Below are experts of layer 7 (counted from 0) of a mixture-of-experts language model. Rows are named router (the router's row for the expert), gate (a neuron's input weights, with its number), up (a neuron's input weights, with its number) and show model dimensions 0-191. Each number is 128 + 32 x the weight over its row's rms, rounded and kept within 0 to 255. Numbers have three digits each.
After each expert's rows: "gets" lists some tokens that make up at least twice as much of what it gets as of all text. This comes from a sample of Wikipedia text that the model never trained on. Tokens count by the router's weight.

# expert 3
router:082122071082121148118141168143104137164158149153119133179138163102135120136092098044156187133180167127106086110184142082132117091117123122113140115146151108106089125140144087120110143140128142177179113106149109085208124137077109119097123085138123094115107174123159117097122070112169123089197143112154108184183136105132167112137136144154122166167109137090144068125072135129191134112128195120090126097096212118132097145163120110160058074138144196171172120149145093094145100098060122056119120130078143117124131130146156108065138074145158089115112141150075139167109176070146155123
gate0:104183114105112143049107131103106122103095115131104125122204136105089084128120157109173104157104133142153104093083133150153127143132141131107149072147104153190088071130055086138129115109115131154172161100096186065151178138087096143108148159187114109112175122128100149121144170118140121116132168117100134120084121065138162152132147142111174081128171110183178128187128126113144098161163153109106116130130125174137123115076073123174166143150017131097114133152122127176130161096153101102150133157165178186078161084075105055164179153115114114088094103195152140157190155122130119108
up0:130070145154119175110153161093117177132062160118100103094183127067135109114078134137144113127125148116108104171080102166071103103134126106110086124067176119148144123182136153096159150158079116161088117115156142138097135188064107110123180125209157100117067120135131131150082151101145081096134169131132124100153171140074151174155135197127115195229118116146158116143076066159138097115096128116100151125127144137164174098119151143085123122134061141138173082113160122201138163101120102112164162136172102111101166132095073116163157169164123119155117097115098141150172112110156078085
gate1:117077129123091154124192178149138136155181119130092127053113094128152194123085161141111196132108162140110200122098186113121155141139112111120131145101091138181117107061186083129140087139160112157151188116136172136077154123151098153070192132112059108115152109107080137147128102134166122078177116125147134155098163112152130101103169074168100128143109166133121060140091118094110110164116148145143096155243096113142114159116110144115136077129101074115071163119101152176161137145087134151131117132113170117087131108123143105093192115148116173122145124103092154158140108108120159030
up1:150134095131132116167172122153087153106173129155103130108175175112129095141127111159165113152146103086093090149104065134150101079069130133089138105174146115061094105183147150128114167120144183118156128144149127114151151115083154125144072108118128119124116117143146069091139170112061122162110117085090109114155121151151087132094047131080136134110118108127120162112139139149147140152166117099193135149124138154133138130177146096164114152110122165178196054116107184101104084129164078080161151106133068149182142138143116097231090076070159171129097148197120054118165156110162141189
gets: " |", "-", "\n", "|", "==", "–"

# expert 9
router:150106134184119111114135167095123149121126118161077130123170133128158113140052092129085082092128140146100123152096177203097175175191130135113148124145141101141078171172155171079176119051129117132112125152099152108065174101069108112045119116147145129080153081155097156160090148133193113135120118175141146108126095187166160127114135122124117161118139117189155117154108157140043133131142079136116100140136151080089097136122139096106118056098156094137152094162126204181163126120117136092175088138160118085114167108103140125166124159165106152171154042146179113152092165147113105114
gate0:112092139183110100130132111135150100078087122128151114172113099086092154053141125173078127137150137103142112126154099155182156143131101145146126150087100154124105179168061133134156157097124076118155106175115060086166159132099125219094074158125138163171177086151103185164179128180164119157099142100117086089085159138114087112092152116192117089110126117115104134108118110145040134160131154196136154137147155119083129091104146126162154113144083207073163103100146155110138083187136129108150089145167131076127122170196108109147127121133164114193099133123105108113086110189112126111
up0:104143145158114126123142157138093111142103191173093107127080084074162159104142190117135113114158154160119116162141114141196137110132123164087145189146116134082167098120080140130085156126097102110136104160148085115085169100100139138135153096097084126130157163133096185121149074129173137129145131115168136137087127131103140178112153143178141080102128144128106075105038076148188125091115092175106177090113104163064087142183148153181113090109155218144142104142186153138150074141132060159076119141087136167161157086126083051147138136084136152124160136174098114131121125155175086088
gate1:114133133146149128139170192056085152115097157129123126147118094188136102112047123106144082177112109141127133125130165149131140160114147098071083078101150101196065131106185148147116134090154092202073205146052122138115121195121139146094161139119121099119149095093155179118132163142114151144181125164108127140101076154175091088099083095148140104129141119193155179169166155141148056075123141115105130161104136073125097077143125124092102147176111137124161117083126127115137095158117156189144174150102176123100183120100118143145127098160130110195155134150127084067106081107116139130
up1:119182128151142135103119167108176143189167164138131099153066097148186110150079110119142128128075124054110071197105052168093139156196152130124162118116064142121119175106179154184179109118127134120090165098176115056166074088135112142152088116134144155102126113141147160125140099085128097073165136138133134115135100098128121098149113161145112107081165112125187103110102140126170125109120093089124102189123140140140120128152177109166145120115132098106110103084140204160147151100115155163125115091096134154088069116142145147113099166043200192144119118109087129139133130120184170064
gets: "i", "a", "o", "an", "d", "u"

# expert 6
router:129144166134100109155132096144095134064119165138151177105071162146163085162134121113190102140170099102116126128115094167133122117143076095131132164078104184117181097097104130104099116060154116141136125130155169121140072113100140140147121162166075149188206197090121162174189150114062116124114111066125111103085137127149085165080062108124086093181138132114096110159117160105064092142075206162071187165120112118141104138093133109138119157131079162169147089153148176123139153161189115119113107116092148109093123168159144108097122115114102148149123142119174110090182073094114152087
gate0:114086087172173174203127096141137177089157122150121161150099123126116103191112117205152146091110161155167088149108119114136116124093183125091170156157165127119083143115168104164080118127096113118093105126135114102144114083123146062046116102116190109127088150126121115114137095121098185113146110135206117106131149193183091148125119165110094129126087117147155108136107241139114157071166116134143131143115120124099122091144130114127060151110165136128154087150120118069093086126134170172142106098056113162135114154089127118152118180102143068102176104124159081195117126203136150127
up0:128119099091122135143104143136156114150085096130121078196225124153171132139153129091135172184170128162174182152086155153162160138089148144142125123104112114101153118106054135156130117125123054125130180100081137085085124144130093163186127160094105149046108111095100172159129110154111155155110155139117186168145120087133160117105129121082110138139089119126120154120132089070150122116117111113196125133116102150204141099134137146100163160161132170181119116162136113122083101142171065170138148185183083128067125120137072118133150121105073136160094178102145111114044052104124079135
gate1:055135115149123122140079144143142130118096103132140074121123159122080153113094171054159117197112132095166105133126114078137127101110162109162113095124163090131090200208101184140119150157105129090125174069143123148084143173117074134154121102083059164109091151149110147100166118168116081115182135121171145104118162146122154123144120118131144148140124129153102115168053113075179174142084131130145158169077137187134156115062052224144126130157119093169148081121101117141168070156178119099144163162118092157107086091141143112111142120166153116192101145112122147123089129122132129185
up1:099107145143220190171145123121132148087117141065084111088121141150115178132071150166153127111071150046102095146166125180148124152124152117160212139153140150150122192122112147102095109129100122163136143109143191147085122141125086149137118073140167142109143120141135056120163127141159100100192168155127085114144098120168137133078160120067152102145176116096092121166109146077167160103125125167150061097167122136081061107127102128112075143170083132126121108137124115111130133140187113083113170113105148133102131180086094110081102179116169138134155125093091065200148100162105173133
gets: " the", " a", " was", " and", " The", " is"

# expert 7
router:079151091101114167173115101184133121102158131141103091103093141076113195170178110161168155216117150082136104141174135170129145126049097103117124084147138060121106066102132178136130097114153172147177116132156082100073121128181109158143158141094162139122128114150092081101138137154085171094147096122121131122104098148110080122135123085151069114198139086167137162083152084116123093130150148140198133088171142136152128129080132148120145132149121115107082138182121103107080136131148112115063171145099160102143151144141082192111112134119089121101209151174096143148081117141069069170
gate0:157143144152149104105133122093112174162178153144148127146090131135120194120146103005121099106083157128164085135197132187163102139116142166088173177091158061087137101122075108048131045068174086115111178157113114158111126144107123146119134082145131151087148201143149105151134157140136182122085118107111137118119156109186120138081118133112157084125103131089094163176137138168112112108149117138173156189134087151124125123090158173147092131147100061077160140091074122085109068119168143162152143130100139180142139187128084121127138151104151134126134102150103168079123136120102138163
up0:108130136149136133138116124116181145167133166090060139130164146137118149161080113152153086118127103123086130195085151122055109120160098122130196107143133202128151115138121141116115131177106106132072137090159122097115095172123154120170088185129125116090080141147192125107158118130099117158155115153127139211078118115103149108146095161127170171103150072115137140132102102078107188204088098117132091059173152119134131105197155139138134150134094125096098106165130168168115128178050080073154102054127114100099121147130150075079142160170141135158125154168157099140096128075111208092
gate1:127127127127127127127127127127127127127127127127127127127127127127127127127127127127127127127127127127127127127127127127127127127127127127127127127000127127127127127127127127127127127127127127127127127127127127127127127127127127138127127127127127127127127127127127127127127127127127127127127127127127127127127127127127127127127127127127127127127127127127127127127127127127127127127127127127127127127127127127127127127127127127127127127127127127073127127127127127127127127127127127127127127127127127127127127127127127127127127127127127255127127127127127127127127127127127127127
gets: " c", " m", " s", " b", " t", " f"

# expert 15
router:175126152136136183137102206130158115194152177122148078102135141150081110106121083190067154153145144096129121115152101111073124092108154109138085086099077089095152147087089128120202126127162209136089118135119105189133168112111120176137137112093099107121184145139105161094094090104107147158140121148090149148093174126136091128149153193125101103132130144117079083141060138138105119112138195087100126160104116084121101058151152124152114197151071152138154142167091214196141094117146108110163123146173120126104130162176087142086112101128106152156156145127148141068156118115089073109
gate0:158077104117113155074102162159178100115110123119155103144132164187086112131132069107119094171129115122144133150132094145126120141131177150126155128129132145084139146085136141135129108134124110123168135140131129184105135121145166124181143139136135097126174120156149132112096183093105114096128161080165131153092150144141133153145120167144168108076162141148086132140199158091115063114153133117106125148151084172103134102150079141090129120178126105174138130149125023236060120063133080148208177188071053126121095169098182119167111110141075160111052087162109165111112121078112090105
up0:100073168151178156141104172162092074127074085150124122121146125101144109098109122145117104138115191153128136138139134051109156102095126084109151185125151151092098121096156114175124082134109122134120105099143115124126104049193199109110114146049177121099117129129179104059102105085166131151112153109132121137111159087138136083070105128138171124100147136249155106169112111141101137131110106074132122128120151131218124122093188112129153184098108128099103140132084118143145167180083142136180154122116166134079134139123190212179137137154075094125125123155125135135187108113155128149
gate1:112104122126126125190091218126066154112074108162130119127122132132086128084161082109094174149112173161165071198084053148128129103131108116172132153127113094131103074154136176109155169116100153122081123133165162173130103122121135150149184112140093111150123186131111093134133061108125157134146192153122110151135177127113122100156097171133174113124088150089152176146154101115146168123110139158117121172228113152116103127116070046121126125196131127086110111112207127092059080153119096139119068148163107158096077133115159139143128150156102126095152133153141194101128071103107122110
up1:159179102100189162147138157146104087090074119123157098106111111104090084178181114105092116132162143115171180128175090132076173190096153159075125113189129123163153177112148139152092142126164091094154137077122109155138137127204193125134136116138146122143150213137077088156125122084119074213089142127155115110113146055102164141145151135137147095098122155147114107174173120106151106139135062117145122175102111141096126050135119118104111125100129134117139171120130142143153053099123074140142069115147161158203073129104145144176148083083086088127125090140129115105109109182150122106
gets: "\n", " un", " Al", " al", " ex", " de"

# expert 13
router:165082093082104157147217175080086125176127119115165187121112136154112124125144147107126128108164105101125144148159072134163133138195132132147114105095179180130176115106112095155114157115092071148168078068147115148118157136149119092091101086150113147209105204120128154186122105135116126120166179091102042168083136148046130077071082125088093117155130135132139192160177170129091109129073139111131156173119117116134114177127050068115158113109101165136107144147100170101070130101138150125093113147101124125133184146165112096146137151176119119147113081113144107085113125160132124140
gate0:114169086110141096103057165118097063080138157206118162112116183152141116121094139101131084156135117154131164109156165164123118143144091115135165101116107091088126115158135134100162148100103105093111141139094120070127188131135094132129159155078193133060086100154188183115061097113135182078145114143158165134106201151155139133121121146151103167180120150111099116090092069081136118111153104089137116101137100103233162127166150126096123113150124160114163146148219116125189184185129111107105158108119158084121116112162136126112042080109129118134123121139175143144117167091135149094
up0:110126104105091119113094157136148065120087142127154118128117141094123131127129158041113144113117169151157142111119093084147136129114129186152169166120101138177183115127097107112140131194139128194095104155143140112173196218126145149170125141128088109098152110125102138083197124195143106131118084160126116097138085126114163093155139115117117056111106123120113122130160106113167135138091109100139084184102162112083084186110108111146087132108185103173138144120124148149064125117089140099108077100147131197146114146201148136141198158186045123070202122084146118130118103186129070101
gate1:160098179184065128167110086144085098148165115102156116132128171164151151109094135148154162095175156088153077151135115169090098185087139131102125120119136157146147090140150091101119166154134130087179141169123108132145067125102195146078162094147138175125175173147134100141148154131055098090106141144192120181055147157122195178150088122143149087135153134093086098125080106123108132130086112148111139123117128173171103085122082111061106112150176119107120161095139116101105152079182088111168138118121081132117115068127105183113104120145152140092079205180183144118123145124154083066
up1:129110116132181063089107146107124107133134083191129145133129123135151120159152122136101103166114141102139158119166170102131180052070110138171134220112110122150144102130126103124130154125192075066141133155125085130156103120130131144142093100073164176176115136078117161190101043124186111113120192082064085095165169128112134081152134132113145124186139109105173126082171077133133129130134157122078165167155094141114154126108102133111117121074129115112130108101119167092078120145126127090138178128190179169112137130195119108101137178091072113143172060132109129173149159157067144166
gets: ",", ".", " and", " that", " which", " but"

# expert 10
router:100177123107115078055119162090141124114117148115103130124102046147168164145075165173141117110145078165160157183153132082123138142165089136164115172150124161155149165156122147156074116107099126087094097186117060108151115189144152164148144149142139168127081079109162154156171061154169106146068109077123085144090139135126093154161103127160191149131150087109096078103123120147131122157095093147164088145155116170132132149077166119091162116156131091165125141076185139103098110103080162159119056137090149099086142138152155117086157185133084125071081105078078139109136146134110134072
gate0:100089150142108066122110141097184118083142126160217132123138070135146131138164133106133077120128117151105136157116142141126049064132188094128153105122126167134122121084191136091123124134097117099160168111176124072114126202173143149145120154110125174133109115108116120133136000157057080132161070158169146097142100202178138169151194108124159161124147132196101079131119153135097088117122121132123141140169138114143100106146135135190115149139132101134124084122146095111144157071155129103094123129108144104120175119177097157069137101131150114092150079127135133102102131133105182198
up0:150109090101092146104075134142113128132087127164048118132091124153158139150110121175135098120078143080108144149142162095126141142079169162141133100107126124143143118145165167173198149156096125135133187133137103095060149123061104167116120120186142166171131122059154075170104176157142132173105114122105137185151058172061091102148098107137114121105132062155147091204197077154158121138156132128118116165109114121108159133148142140127108202101163155069153086112170103165067129147072113155159130106138136058170119118145146142095104142127110119092149137130085078167162138131059180155
gate1:116121094134169159151122182133152108153115140162183125125108018107097130134147087184136080102158098166128125133096142125173110145173148106144099110105156131084093157123115063190088120140146139126148116129106091147131098088098101152153098075135183145151117112100079074077148097092112165246121112130074104159102098134124119051160149144071129121158155152096124143107159205124143109158111169105144124117126166154091136152133097099162138103113186161077129125149132112117121095195093125204130125076163129116108187133133108136147175198148148107116101165127134121071144165125080099167
up1:146081142127132169159169096144138143150130149146140130106161141165063140158087168117205124146144186107092090077121144194093076097090147117122168139143102149135098107188108118113177128133160123122142112165115122174145133126112118134125123127113053067121112156045147111119129133120139146108084119172115134147168131145164136083077183092156131119153102051117130143112078133092087089129140117059105177121143088135164130108149154116087064164156099163114156154154117129097116164159116105094133143183183121129148126123195126106011096081158154092147159102118135188135125227097116146120
gets: "ed", " of", " in", "ing", " for", " to"

# expert 1
router:172116136094193097079089072164157084115093159115151127103124153134151095042131150152155138123127142148123156083158080157123114158188137113144116120135097121048093160068206122160132140150084115136104178167115185098153135097142112107093088140119184114114110121132109109110096201202158149136141091172141143094154086114164124059135148118117149141101120163133145097101137128130172106081213148089094173149135120127087176169203138129139162069126056060132108147120119081100103127145112178164146106133142102103178097087086134114131097116120164087107157118128126085143155128124168112167
gate0:176039072213143120162101119089150137132149129128128158137112106144131090096162116098137114098159150151148148136149115113122068170072073141158116189178162154085135112174134168100087107178040111099090069117101127146125132157123066103154152124103119097180162121084105102136142141085139165158167149142113130117046153101136148135100116100135147128122180109146153140130122154112165095107159171164138101141124146140190171145158115186105139118162142139115074115120062128124179134113096108178142151076174162194113066112150164158075107063087101115107160141153119132152064174129134099098
up0:143122196078064141102117166127194110148111138191116122099156095128122135160161129122125108168156135125148102105177104114101097061137061130079163145070197094183099151142208107095125122157171103137125143126173117176164136117061132152144072109142109135151112180153115111112167108137121167112135104121095138164110131132158079138129087149101150134110107117142078095111138092140148152099120093126116059161139131116074177077133104091170106091114100141121135070168078165132168157095189101063171118187083095084181130153060111168159153109158139122187170101100152148112151147142170128148
gate1:122123157118144138121193171139124129109100128201157122124065123079128184102136141163160174084115103146165108101159095086151139154099098127098134152135140183119148119086099121149148145142100099146135162152158132177153214183047139117114077138095094163174130155142160072125105157106130125134122167124111107089154152166152099152034147121138143115106119068151143128154156086114096082148142152108070142131114173115144180105143157131133145116126144094139077140112095157187140144110147124111154166087068059090166174131113087077109116141073099086064101095126138198118121049170146188139
up1:152138159099139159137086116152060122111150097131118137209222106145121197170155158141125138116124091151145126097087146103118103088096139102144111082117111180101103082179068128123140138096167119087129126072165128168101167113108135096153152087146197120114114109153059074188148129151154134082237125168216140158128103069106115155210113094143099114149125158128126081115115078130128127131117104131134127095090107156143065124151118158106069082095122131131082139048138158155134147136146120151148161194151116153140096095115157124139098158133159154136185143085126098132137144140095108129
gets: " 1", " 0", " 2", " 3", "1", "2"

# expert 2
router:132130087101105164113127117139134094077112109128118135166129157134134114102099158093072108113086140181107188100128157075128124190145088143122127170139099159178093138189128134089157167120066141125204137169115134137142137145107165124099166137134129076085134133141156040111109178081112073180073180140137151106155116144127169185165149103118157091076127166122167159077132092133146161132092086129148120048135120076176140156065092160099173166139174113117116105183060094148136164102147090128146094156142122186166108160106141143152139107148145161135126115188145136176154139179170167068
gate0:125125125125125125125125125125125255125125125125125125125125125125125125125125125125125125125125125125125125125125000125125125251125125125125125125125125125125125125125125125125125125125255125125125125125125125125125125125125125125125125125125125125125125125125125125125125125125125125125125125125125125125125125125255125125125125125125125125125125125125125125125125125125125125125125125125125125125125125125125125125125125125125125125125125125125125125125125125125125125125125125125125125125125125125125125125125125125125125125125125125125125125125125125125113125125125125125
gate1:124160136149094117108157073150122131133161155106161144128136100118107089118104172111096129097100104133080191128149151079122116144128093101149133116114169104097169083117199119102130176107066162124111140153201150114146159102078135060131161162192169110140163101183127163071059094133143093137119102103177110103100131160135084137126192145156120125192161144041133136135172177161133126097123031089116109138100130160184115097090215127147169132168087127157151161085155161126107128095135115172154139171091135141101127187131064139124141093100082137148076091149122155105147129096134120094
up1:139136093119136115137141180116119111096182130113142145140139116122148099122112131116123137148132148183135152160054135121083094092116087122136069158156134155138056148154114190166176099116165087077079153102106092142133123131173155197105172141103153160111100174068053143097147163098170128158129157161065108105144139195124172131106093099142156132122093171071184129227106108117152136161071157138173156190192113120068144132122117112108118075151137065075065144111185135092168091132134108080155087123130134169134082129129177127145145082127144126145112146124121119096093071161138125122
gets: "h", "an", "n", "m", "on", "ar"

# expert 0
router:110165166162127134133130059178152116133127082129097095171121131109153186108162105140150192182075103079127087155140101118147118122098152109100136060112151118142120079144109153163164132100149179164146142071101079097050064128155109159141141112107171150186131131166136084131100151082136125134185115134136168106142107105123122095092131118137126133164093076125093157081191000118125115155195145138149131142138140107160159111108149096154103165138101146079087116155139087131146177145116095070120216106151106131139159131125156170148108173116104125102146180181112107109167115125177094157
gate0:115138131167147071163148024094065156136141125144149123176108119119121131153047097141117173100038110124165141102154152127138125116124126173113116146108123109162095140116200155132122107144120115106165082153155105128065171144088096194133165151114137160142095180150206105096148168138126128135112092144129115096085147079124082107124080078174180138144098105152153167115177145127112162066138189145118143189076144166125139146110130153093133109134119111166099127127105132176127139101121059116180103161099105075160096075153077134189110111165104149132112124157137123116068124213120130155
up0:137128067107104151066121159120187145140141139144068085096141103140123107127137123091074108091148138154179096047120104178040118124098152138131099096079129102092180170140160096171144146092124155107123083136171171162119121115155201162147140100106084090142157070136093158141152206157179143156113168118162124157101155142169150099169114159100094133094120116095186132157117188148192094155139129182110083103149166084239137072178155137156138112141147132080116116116099121128089103096180148112140099137135140127135110101133094089088128101152136081129141112106168131164109145090154107096
gate1:099152099162131118090157162126138105131133128128129139087081075080172114072136169131152129099080131121135168198231096140112028161113186139124134106181151125113138154155149144145168085154153121157092161124104158138120105120088126131121089104114155155100087078180135069162142153149149117110093121134117111104084082098124159149106192125094143159149141114109189177128135128130119102099115147152060125115179166055190104112102113079165174166088111063098102156114135154149140108134194141108096176174178103137143144089150098212128082112097166110135110110111129142076148150107099153130
up1:101119121081093102108175096060079066123139104087136113106171109131109175177151167141112124134126131144126099122092162109093171116110147167099122176138177161172138115136146125148121135137108130113161144106122129107082100064088119117112200115095177125142126149113149164124138142181128140092088106107168161138101166099104152075160091181139098108125166161142110057139118080108154170085167139163165173120140098132221118175143141164131158128173142111141065124171143154136110133126129106158125136149102161110051140157000132070050124157085102152131143077147156131163157107080160141149
gets: " C", " M", " D", " H", " L", " S"

# expert 8
router:089116133195137122090129181102099113153100071159164133129099096120136093191094163126102088109121088156143154166130146113081073142150182160123150105075089188155106163141128172094167115194107132096125175122136131165177139093108159091104079164156109100099083130143123051191189115113080119104091128138171127123071184184105158135127122125129165128129144106135127158175141108111143164108097117108153054132116118158057128093137153123125129170134203153126096130130146129074125112138080088180172140126141119184177097185147101085121147092099144178137140135072110147128064106101122190109
gate0:085109131176206141131173085128187131110141060118167108140094136144070117134150147067108157086083134123175162129105093157079126107088136145196211114113088121125095136104079164132097177173137067122188149130130156125091157154142127216148100084096144142131151099132083163041114135170136099128148121152185096092097104166107093160152150167112059126128098178145176115094138143078162120129114122124125121084124177102132104096163106081139079155148105183107136127126078170106105190114121165119111189070125127138139118103135099100128139145131110137144107183147160131121104129129101164183
up0:137142098073133108169081152104151120122170189109127147127094141115156193114143123135220090131105150111114110170141154155161148147120068096113129081213193147167080111105074121073160123101079170115144098121136175077139125155137136079143157146118145119075137129153112160124183099067150147113112130112079140125165118152179168092097121158135153171100114120154096144107090108137065104121156149096118160127081139146091147137134131121104126136162106191143113181146199122130138099091149111120101137168142172116100129132143146120131089131160171136071129103132083000091099148156176057125
gate1:164187182051098133128057155122096149069117149123119200106086115151132144167189117147126115166131078098128097140073133136101095076141105148141098193113120153171111141164145098129138144072117193104176119104101117136202111107112162134098149123068121160126092052137106152170082118135104165118127163111064153081164152120126125131077153144111205101151088109154136170188140111121143122211086112159111105118159127127172140117126118088127122180110077134127112152070111140106133067108139120172147158185129135151167094121131145116110097118156151096132093179127163109063121190139094144150
up1:144109185090109159127085078126174064131126124104140050120169158118147089130098085104094071130127161147117189074115105144120093184125133097103061117098117109196135094163127157140125064138137103049142110092186134126061080147057129110142146151113159129114132201125145158098165184107153088100137118162080192139178098134111122109155162145115172116122119131143112157164122097138109079123142161089134150220085088129127179127152112154065171129166162146116192111141145101171162126154113109117095064182108149128127146114142141133118133137149139113172117168173139165127113084105157098148
gets: "s", "a", "y", "es", "o", "ia"

# expert 12
router:121114182140171125151121088147142119143101147083144082164152154101118120094148098155138162087109152111152117094070129104138108122150176153108219104134159071080121136121101130150110154178157122132184180140100122063076064149127106117108127092088070154173171124112109105131105172112138151145137098166099149141180070119149141082142111126137058108212097140156098122213171108131188103111190130150138168155163149110148101091192142137130160146094145139102186127103164118100169103122168122115141127087127186142098080103135116168185115164143142061148043121148106140142153106105116138177
gate0:140130135182122179118146145165035119148074206110159107095150164107141108128113124187140154169146111146139108102130041093108105092167168123102134090132165119116185086183158160069078201192123134173133091117100093153122193097147139155128115139106152110106100076086139147156094159104147120133102136141115107148114103143200187092108056136110118154134105120138079161151107081106173158090144149180131100105118143071162094164092168131163113156140127084144135057143151143198143129114136154077128098151157123109122137089159098174123110112096066138120110142124134103129158090150106173075
up0:145125099096145171179204129110102081122152139083081142143110179097099149140139156175127109152145138097132124107112137135097161086097108083091106072087072086151158072138148120156172139111150111092121125147137146164108184123115138124112132129132095065141160128166121140114103127102139144119083131140081152207144161107098146129166068104105184104178123145137123072174082135130086120140107140125154095113114111113110177132179065130085144123207115072133113152128108091109187134151144160178125088124100114155154154109099097089116156168025138197171166151148148155129073105159143216180
gate1:132133128110096051098138146156181098168074086113133149140077162171091123106140138076148118140140168163075159112069133079140107124145119121074191176171080145193123111127108129180145121139089131166150147123153114093116144087085088053169180127096160211150140158102159111158134145163091088118125087114092109060104112142087151097117123132143129127120109115155141128156083133153132136170107143144178154104130094116100066141150123137172129179141119163137127149099082133144137142119141115107163138182104116221134063136122114112076088157167156138057132078136172199107105135163197098119
up1:159166172108197049117086168132151129170180105146157129150096124202134108130168049132097121127101170110127140175137113116160114130135162125135095124152107147131165115185106179171154121134065121116059133106120130140136169126177076099095077092122115176131166154079139153116104153137111123167165121057167069104131132103117090135087149099108190100160063143124148183109136102077094109097125154120103132124138145143137139135072104174070119167122195126129132151110153095089130151201137092114110130144112179093134148114107123087127130181117181127114096096061119198116074130186092121151
gets: " (", " R", " ", " \"", " A", " N"

# expert 11
router:105158134105160061133159088090052157092119104155097143142145140152149085106129179130148137123137156134097076143106141103142150141077163167101106184150127182074172061129139103129099055117108052130095139056147162047100150109112100132117126107183139096165117095116135163134111108148051146178123134112169119166131111099126179161149172135125128142117096093088182144104112161127160146126122119144049096139093138140089236153105120130140090093099135161116121160070137167099152105126097204114139173105108130104108143089080132131156159085122148091102118165157156172134137124092113180096
gate0:123137210133051125103104119132038121139154109120149151146168134164177100118169143138141144153093097129111133080131130173107110108100107130171127080081151120132163172144095160121126117089214142105146152136153199132112084128077061128148112145108165129124133155086118199086205095153090163135119125129107132165110080148107131113133129099144152114103128125116134170122122156159113158123126070136130072174106154092116106113099111080177113075182015137129132190104089167174117125113120188139122093144134162119175146156193094045162120152135118139110152108138116110112078117102153139179
up0:094091086128088103162161095139131110106146126152150093147147082080105179072130118125135078104142161175142066133162086067154097119122132131116091141133190112118077084081197162178059160167121113131152155068124071137108171123188206144179155162150141078138077145108100124080120138167083114123121163148156152109112088171105133185089156151123143160131097163131107111158142086144148097116111148086092162076110156209172110147105091143103142111143171123121135139132149109151134196084168135129106180143147121117149166143111138168057139173142120071152102072104093136168133112171130097117
gate1:046141088124134103132157124151158138028097101131139119111110147108171071094158099116161117137075126151107163104135101139136165056154127118147152055143126097114154163095132168165128175136117143155113158157168127054112170110165112077118098095118171134125115106131123161106108090128051077144154156140179173107127185100168108068136048189132131103053154170143132116128130095109093131095043110166182135160181132150111122147119093106142122146110141130121073107220149136182168143173148099094114167177136109108133148088158160153118119115127138141083171170158130141142124149125119141148
up1:074148189163139133145164121156158165061182170090095101042166102130190100154100074099113186151100104167088154044178092103113160091099121086132141121193167082085095180090122135127138074136120075199166096138150157106116125091192145107123066164120092129148162132124126136102136126160105144190101155155131145093210107143142146125125149158142136090168137101121103068085105151142124099119056131126068080154141133138114157102103149117147116167158147139101090115123147103199108141132155109132109139121097173182118115101121151116160136094095098162111100122152132133137163105142135176155
gets: ":", " |", ")", ".", "-", ";"